Experts of a small language model.
Experts: 64 experts in each of 6 layers, 160 squared ReLU neurons an expert.
Below are experts of layer 3 (counted from 0) of a mixture-of-experts language model. Rows are named router (the router's row for the expert), up (a neuron's input weights, with its number), down (a neuron's output weights, with its number) and show model dimensions 80-159. Each number is 128 + 32 x the weight over its row's rms, rounded and kept within 0 to 255. Numbers have three digits each.
Before each expert's rows: a language model's description of what the expert responds to. This comes from a sample of Wikipedia text that the model never trained on.

# expert 31
What it handles: Final pieces of acronyms, names and words after a capital or partial stem, e.g. A-GA, Ot-ago, mari-time, ass-ess, DEE-P.
router:070088146114086154156066086101118149141136071072141159182129122076151126115122077131111135041106158152124131108089089113124103141139102098196107091146137130170115138095135127114062122072131134091102135187153098131130149075201121139195109161
up0:120134114167125103193111136118058163095115140112143094157151116136166171085100112153047081123143124156093122180199100150139133091134129162112118070115107133158124104150154137131165152126170097112089111124112182134122122114128175127132082045
down0:069149173114064133084118154101072133083078131141133118096093088079139118106137134114124104077152163161135080040142070088127125170129118101186094128179095121144095100183131190146125144109142139089166179069167071114173090100153133098098132137
up1:119090092168165056149109139143137117110159114122155129165144145161109120127117106138115152153169085080173082146112165120135159108169122147155158152151153109161088081147147114127179133076140099092119121112133149089120172140104194123080099099
down1:133110137134150197118070082146176144169136093101152116142073146109091135091086153105082136096121140142116076119111111142051120196133092043086149121164122136119099101130131059119139132164147112159098100160096150138162141172130074172155144081
up2:120112057144149073105152138143167055158118134104093080102133186150201125066144105160209068149108092115149164119138119187147159165129057200129118149107177108101158103108146138130122180143159129168135189092111145137174172135116160088129163145
down2:176136133185166170072151161121131101130132106177123118104102133172161106106101145124121133113099106089102114143146151120116169084106100105110121091134147108092159143217071130085082119065185146165131152097101103159113128144169141172129054153
up3:170096078153176114081132168166132117090149137110086162132150091173144107081148142180143157167185059198127123147110117086117141160134140157080174094129166155190157083093146091090136142124142079083154140108154097119127206138177145168095138080
down3:094106159175118117113157111161125140141080151134150189182138147132147128129069073122175135104117091131126132114163172196068095144078076078141072085147057171138132181116095135097095096131084104154161111116158168133148096155130076115053149155
up4:153160181143191139108148107114146082118094130140162142124137124223090158132140170074171182064170114129217148138068162093100183119120168126131167127117134156124119100111134170167134142137162057136140169124102164106151088088125135171098105157
down4:165134122105097179073138134156166137093141121134083134101131104168164080095129106080076142028091162154154176136135105134121116177091078136147116108113145098143109089116148085081157138147065150144125124136184146126078179116142147125156099147
up5:175208164180098135153182133126126124136153076184156123142119059140100140181142125131089117111172104134158167130094046046135067162141081133164153124061147170153145156114170128133161179137148145129138173120134120131125138179153133134196157116
down5:155119193153154131052166119126175128157096207128065118213171181120166166107121132115133180110103127145045089114106138185141114177116173127166128179130124117075197139141140048131158164126100115134097109146073110136143185139150144138090188128
up6:190153132138136146167161161144091192112148137176118191108120096132147187144079094133163105206165150116129141156188082097088163092110161110137120097082102116139182104107144121098113068067109119120162106157166141134071108124128153117118164076
down6:136120219124147084077131152160133117102165146158171118087106111120108105123185075178196091103181166136103114148113123203115145144115145155167123134171152138130153090123087132148158131096150109120085107172108183107172156121161094157123107111
up7:160127126160170081162135151121147173105206132155107123175116144094167112178151151109152170168125122113175157132119114146103130167151126109092131103065078125152140114066129116144154114123162083120135069119154084133122159107120159122132104121
down7:114131140095184182117139161117120138098151146161112151105136118143126055107083129105127193130144116179119113101098047129073153130107092137122120149151124091146108096159091086093122141107145165160155136131145169149096117103106087166057153122
up8:148125156142074099124056168143157139142135105132119133117116141123165142154120132030146097095106107125132157080151098128159116093105140159176171121109107126162137111088134129218164119128162126113086150089083151103154115101098066149139138173
down8:206155113077110047096110087138096158118127118079098141135146129063106090159120058109101160117115088093146121131153077144170104126142134095092116164149158100053173187120072136131072173104078132140180122091126132138127193113146140130076121100
up9:143075133118153127138110117077146065172143098164105110177141169127154165068147161118096098140084171145126190141104138161132163084087119131202097105115121145142095077129108188149171123137136151128190087115162131111190114145150117148123204087
down9:082080108114159111105120095152123146143105123105157125154112106149116202111170100103127071127136181139153086117131135145122117187175163115132189098154124137087093122100103124137131093111177079148066114128127086160164115214171125137082053137
up10:157085173130182094143163174110203120114104056116125113126074090124139128158133157105086146105131046120135193144172131129132129154153119176121129071097105114158117112130141089096118148067103071146088122126151116163070127072090150176101144139
down10:094154149160104153110119074136113106077103159129117129157133152176132148129133151137135106141132168117141141147120118086112130077173125172154105195140128112103101168106032072084177125112118138146074100221138151146108103150129113146174138148
up11:138078165105136111176203131187083094051136122105118138103111094126083189166149133141056093094147084131209127123138107163111150094147088188146141184111156164152134097089070136152088165166147065143100157154129137183110164106139116207112136174
down11:100124163157131080160148061165136096200110152201164131084176151072108075121146133158124116148150157082108189121145115135100150122095161069133125124157087134141108123133110089145150203141166129163121150092127149165169128171149155123129150130
up12:078066146095117135196150113066134162150085122184117113119125110170069161145124172077075126126153125173091115187080163047077117146106121072138141147110075162171130143170082072152122127128154147115092106101173153184088110075111119122097111127
down12:139135176121085138112107189130131141115199102182140098147146101152151097123168101156129127129104128101094161135123155109141091142111157168125107142135124118107109154150144132138202131126110117162079068160131136136180162083093057112117126147

# expert 36
What it handles: Continuation pieces of place and proper names, such as Ber|lin, Belg|ium, Liber|ty, He|ide, -ington, -ford, Nor-.
router:106108202095167144127106136101096126163079086155076146128125139154121162128187117141136099139129101131160089090122097139149098145072148126113110099058145132131161118096070053148135146118147183148173197121102089186078084086106150108123136104
up0:148142127178088145126133091148077130085112100142132116186191139155118192123117103140082083151162125156127120157212082149092150081148122195114120105121128174110092082128170113110157133161141125123090128141058164069124131086123156153185052053
down0:089109098121123111146100128139068099141147128103176099107128129197113140187156119132166118133125113138182080087144106179162114116111137135157142186163111051160149096188101081156113106108138162088115175091229076097168117121162098114124148105
up1:119090092168165055149109139143136117110159114122155129165144145161110121127117106139115152153168085081172082146112164120135159108170122147155158152151153109161088080146147113127178133076140099093119122112133149089119172139104194123080099098
down1:133110137134150197118070082146176144169136093101152116142073146109091135090086153105082136096121140142117076119111111142051120196133092043086149121164122136119098101130131059119139132164147112159098099160096150138162140172130074172155144081
up2:133135104129149062115171121097100036130113174113121141088124127140176143077159171151111097170106144121130103097172080182126160139098116178151156215121164073128129110082106103113097145157200163177151158136120141102140179093079134130112140131
down2:162123120165153168110132119124145100112170091170099113079152137164112115090153099148119149109116109114099089139157123103106099090119153153096143114099113173143178115124110158104098143069154122195114190124120087157084133129157144117101093135
up3:170096077153176114082132168166132117090149137110086163132150091173144107081148142180143157167185060199127123147110117087117141160134140157080175094129166155190157083093145091090136142124142078083154140108155097119127206138177145168095138080
down3:095106159175118117113157111161125140141080152134150189182138147132147128129069073122174135104117091131126132114163172197068095144078076078141072085147057171138132181116095135097095096131084105154162111116157168133148096155130076115053149155
up4:153160181143191139108148107114146081118094130140162142124138124223089158132140170074172182064170114129217148137068162093100183120120168126132167127117134156124119100111134170167134142137162058136140169124102164106151088088125135171098104157
down4:165134122105097179073138134156166137093141121134083134101131104168164080095129106080076142028091162154154176136135105134121116178091077136147116107113145098143110089116148086081158138147065150144125124136184146126078179116142146125156099147
up5:175209164180098135153182133126126124136153076184156123142119059140100140181142125131089117111172103134158167130094047046135067162141081133164153124061147170153145156114170128133161179137148145129138173120134120131125138179153133134196157116
down5:155119193153154131052166119126175128156096207128065118213171181120166166107121132115133181110103127145045089114106138185141114177116173127166128179130124117075198139141140049131158163126100115134097109146073110136143185139150144138090188128
up6:161126140122169143192178109094083100070145080094073206101078138095141111144086069069165108150141129118064152124175094125103136091117104094187174114118115113140083152118146174173080120076161141119146104160111112116116100105107109119108177099
down6:121156160095126140082109127177095098140140133093140122113115116159100091150128075189176089119145163116148177108141128167099164120168143113127149116107150145141132101125143158124146132120156129170068111131106157072131137129132034155087090144
up7:164103157133157100168096192113124128104199148144151091123137143094165132109139123103161134189145115148092105141089158128134115164142126079140176154106115165201132119102133153116093141141161127184199048095169094168083186106118159106158078119
down7:131134106119121188124057148121076141111123158227154127055083131107131090077090146100159099146045108151130093110113104151072130092082094150120075146135096118127074172134111098113153129134096152118191162097087117162095195110113092127056143147
up8:181137147114110108138113136113129144151089093133094101126120110171130115157147192074134114106137112149117165111114107148144165099116137153107169116126070129153147085106110073130180125179150068150118119101075169138126145061152128154135102199
down8:135089131133120081116089156076109122104105115109128122115138115074116106135142119098115190152175103151205115075107099097153135159111169117038127177170141127109158182111085127087076131078146163161092143113180117086152169061113140124121145114
up9:150100075140119111157100065129155107109176118175179095124153165105094155083165170174104118143075160112107126112141136132113133102083115164139098113092088168140084068097108168118170122126152145085225096109170197041148153164104102147140151110
down9:101109149187105167058172130145109138146128154148146185143125141104118207166118132123153102113096139115182112129115062113135126172186146107113132087153094209136101099049142110153107151136185096085101092138093143130106141197128097105125073134
up10:157085173130182094143163174110203120114104056116125113126074090124139128158133157105086146105131046120135193144173131129132129154152119176121129071097105114158117112130141089096118148066103070146088122126151116163070127072090150176101144139
down10:094154149160104153110119074136113106076103159129117129157133152176132148129133151137135107141132168117141141148120118086112130077173125172154105195140128112103101168106032072084177125113118138146074100221138151146108103150129113146175138148
up11:152139140094157142164180188184132043102086066176123161076112127110110182127142143123106086118134150140178122145157140131133142096064098210130097115131129208111093093137090104118096130125211080111081162140156143104129151124109141179097128150
down11:149115134150163129154161096132101142209151145150146134112102139054113122109101053164120170138169098131098159108112124140131128157080138095141120113136050213159146085116105223170157149101108132047103110128096142122113187130129136144133146147
up12:097083158050101127155129074113173166171087095155076149083167119130049154166136172143113132142179130099118070174126165097147129115107125124118160171105066138176127118125127085180180114149163149138103113144160168116114127113124113137125164105
down12:090094149142103163144152127180121108140166200108113137105162075127133097168142172146156108074114130113131216170155172108106114159083138134131108136149058167106135168133054086121187139093117103116132100167124111157223143152072113089140074155

# expert 53
What it handles: Commas, pipes, hyphens, periods, colons and semicolons that separate items in sentences and table rows.
router:196161157175183088144177147087109144170176137122105098118102107073102135133120139110079178090119168151125170142074173109076164150225117164142160126125173135141154170117151131152092129160135080131142203135113173159135144171093199123138126090
up0:106108162148076141173131122127081140118120074102188129179163115138165176127130103166042090106146138170101126182179119174096179126132120171134134051142100159103095115088142131090178162191161106100103110106099169092132159122155140125121072070
down0:070147162132070136135093121139088138080101130115139135062124093129132117121100168140152100130146161186122049074121096137172078173098128122161114126149120084122104135193103142158120117138122124103192180065203072091192117129125159133081098118
up1:119090092168165055148110139143136117110160114122156129165145145162110120127118106139115152153168085081173082146112164120135160107169122147155158152151153109161089081147146114127178133075140099093119121112133149089120172139104194123081099098
down1:133110137135150197118070082146176144169136093101152116142073146109091135091086153105082136096121140142117076119111111142051120196133092043086149121164122136119098101130131058119139132164147112159098099160096150138162141172130074171155144082
up2:122136089140132105127154125126149051136106123118119114103138165127215111060160116137156093151107105088181159126153144182121153183120091189125164151098166078117151094110151156128130178185190140163154154088143143115143163121133132113107163117
down2:156128126143174146094128129129121087125143138174155104089128142184144086076085133124113105102101140084101081127101181102120160111110124106122107097145150175077188168198104111100102133086161134161122169104088072152101143125179145141124065142
up3:170096078153176115082132168166132117090149137110086163132150091173144107081148142181143157167184059199127123147110117086117141160134140157080175094129166155190157083093146091090136142124142078083154140108154097119127206138177145168095138080
down3:095106159175118117113157111161125140141080152134150189182138147132147128129069073122174135104117091131126132114163172197068095144078076078141072085147057171138132181116095135097095096131084104154161111116157168133148096155130076115053149155
up4:153160181143191139108148107114145082118094130140162142124137124223089158132140170074171182063170113129217148137068162093099183119120168126132167127118134156124119100111134170167135142137162057136140168124102164106151088088125135171098104157
down4:165134122105097179073138134156166137093141121134083134101131104168164080095129106080076142027091162154154176136135105134121116177091078136147116107113145098143109089116148086081157138147065150144125124136184146126078179116142147125156099148
up5:175209164180099135153182133126126124136153076184156123142119059140099140181142125131089117111172103134158167130094047046135067162141081133164153124061147170153145157114170128133161179137148145129138173121134120131125138179153133134196157116
down5:155118193153154131052167119126175128156096207128065118213171181120166166107121132115133180110103127145045089114106138185141114177116173127167128179130124117075197139140140049131158164126100115134097109146073110136143185139150144138090188128
up6:194159127140169128175172118119095123092135125096118186090052111120155118134062089082130082184125120131120138160211105140115158096141135143183158076122105128115127152085180149129098184064133140123173102198152133163069113167142131106149181071
down6:132115175107109105097176180168133082127184159147155113085110088119081097149157066173133063075128172123111169116110119200108134142125117147135150116115155141108135103110079090132140116098173150195095105153114170111164175143146045173105080110
up7:151112128154185110166079155103154121111196127147133112132107107093167122128138136135139145204112153146128134133095145129138128129100089054147202127112105146147118124067127120131159108133150104157179059121188044178111190110129126131177111132
down7:148115149078166158098044110133123143126105157169140142065168174176151108140102110109134115081050159147128081112122088146104166151091087146105093191096116089110077181179100104133104146119130162141096144093141074192121151128096127178048169126
up8:184161161125086122149100172127130151108130119132112131119132125173132126181131153091126112115143132117134187085143100162157121117143121167111179155131095083114137110101195070160191119132194143110122114109080134123140115086132123106148103183
down8:173112149064063065106068150082114118054104112132147128109142083069121150135115108134145133122117059128152115137126147125153178118128177100081122125156129102103136162130082141103093172137165144178146131139171126080112169106142108158102097100
up9:161101088151142148099162091099126070141121113169136156186167137144131167090150173153084103160120169140107149177107137167130191136089119190175114088072136173139106114095096141145183117093168130157226074123140107068186124218130146131120189108
down9:150101140112162110073132190138134124115126141137113184175130125144093161106138082074137159152139192172111096113075112163109099195152156096107161075133145165120102109085106113125127093088140125130077107125102095132110091203136154119098115189
up10:157085173130182094143163174110203120114104056116125113126074090124139128158133157105086146105131046120135193144173131129132129154153119177121129071097105114158117112130141089096118148066103071146088122126151116163071127073090150176101144139
down10:094154149160104153110119075136113106076103159129117129157133152176132148129133151137135106141132168117141141148120117086112130077173125172154105195140128112103101168106032072084177125113118138146074100221138151146108103150129113146175138148
up11:156114156094169125166171146162117104055127109105157132067089108110100168156146156140070094092174122156218125128144113138097118059121120192131098174105099143143115076093045117143106143137135082125074165164112098111148111097113115192092131161
down11:127151144156187110188135093108138110155111140155127117112183152047062114126135141167110128139120114123111169114123134154155168104073168130132126126176085150158108091108121111156122195134119157135101133152108146162157144150161155105108150136
up12:083066132105121127178102147075128154147133107165115089093160066142085189131097184125083119160192101164121121160128141088115103092137106144093158168136073174161139126162120047168149154149142108070105110150172179137088144070096138163136125099
down12:101089162109098137123149143184125074114144162150137114156099098124122087175137132138137150092097077071092178102128187077128071148034131152106138161132133191098126138129106117175177169073097121114087115144132120140181173167141117111155093180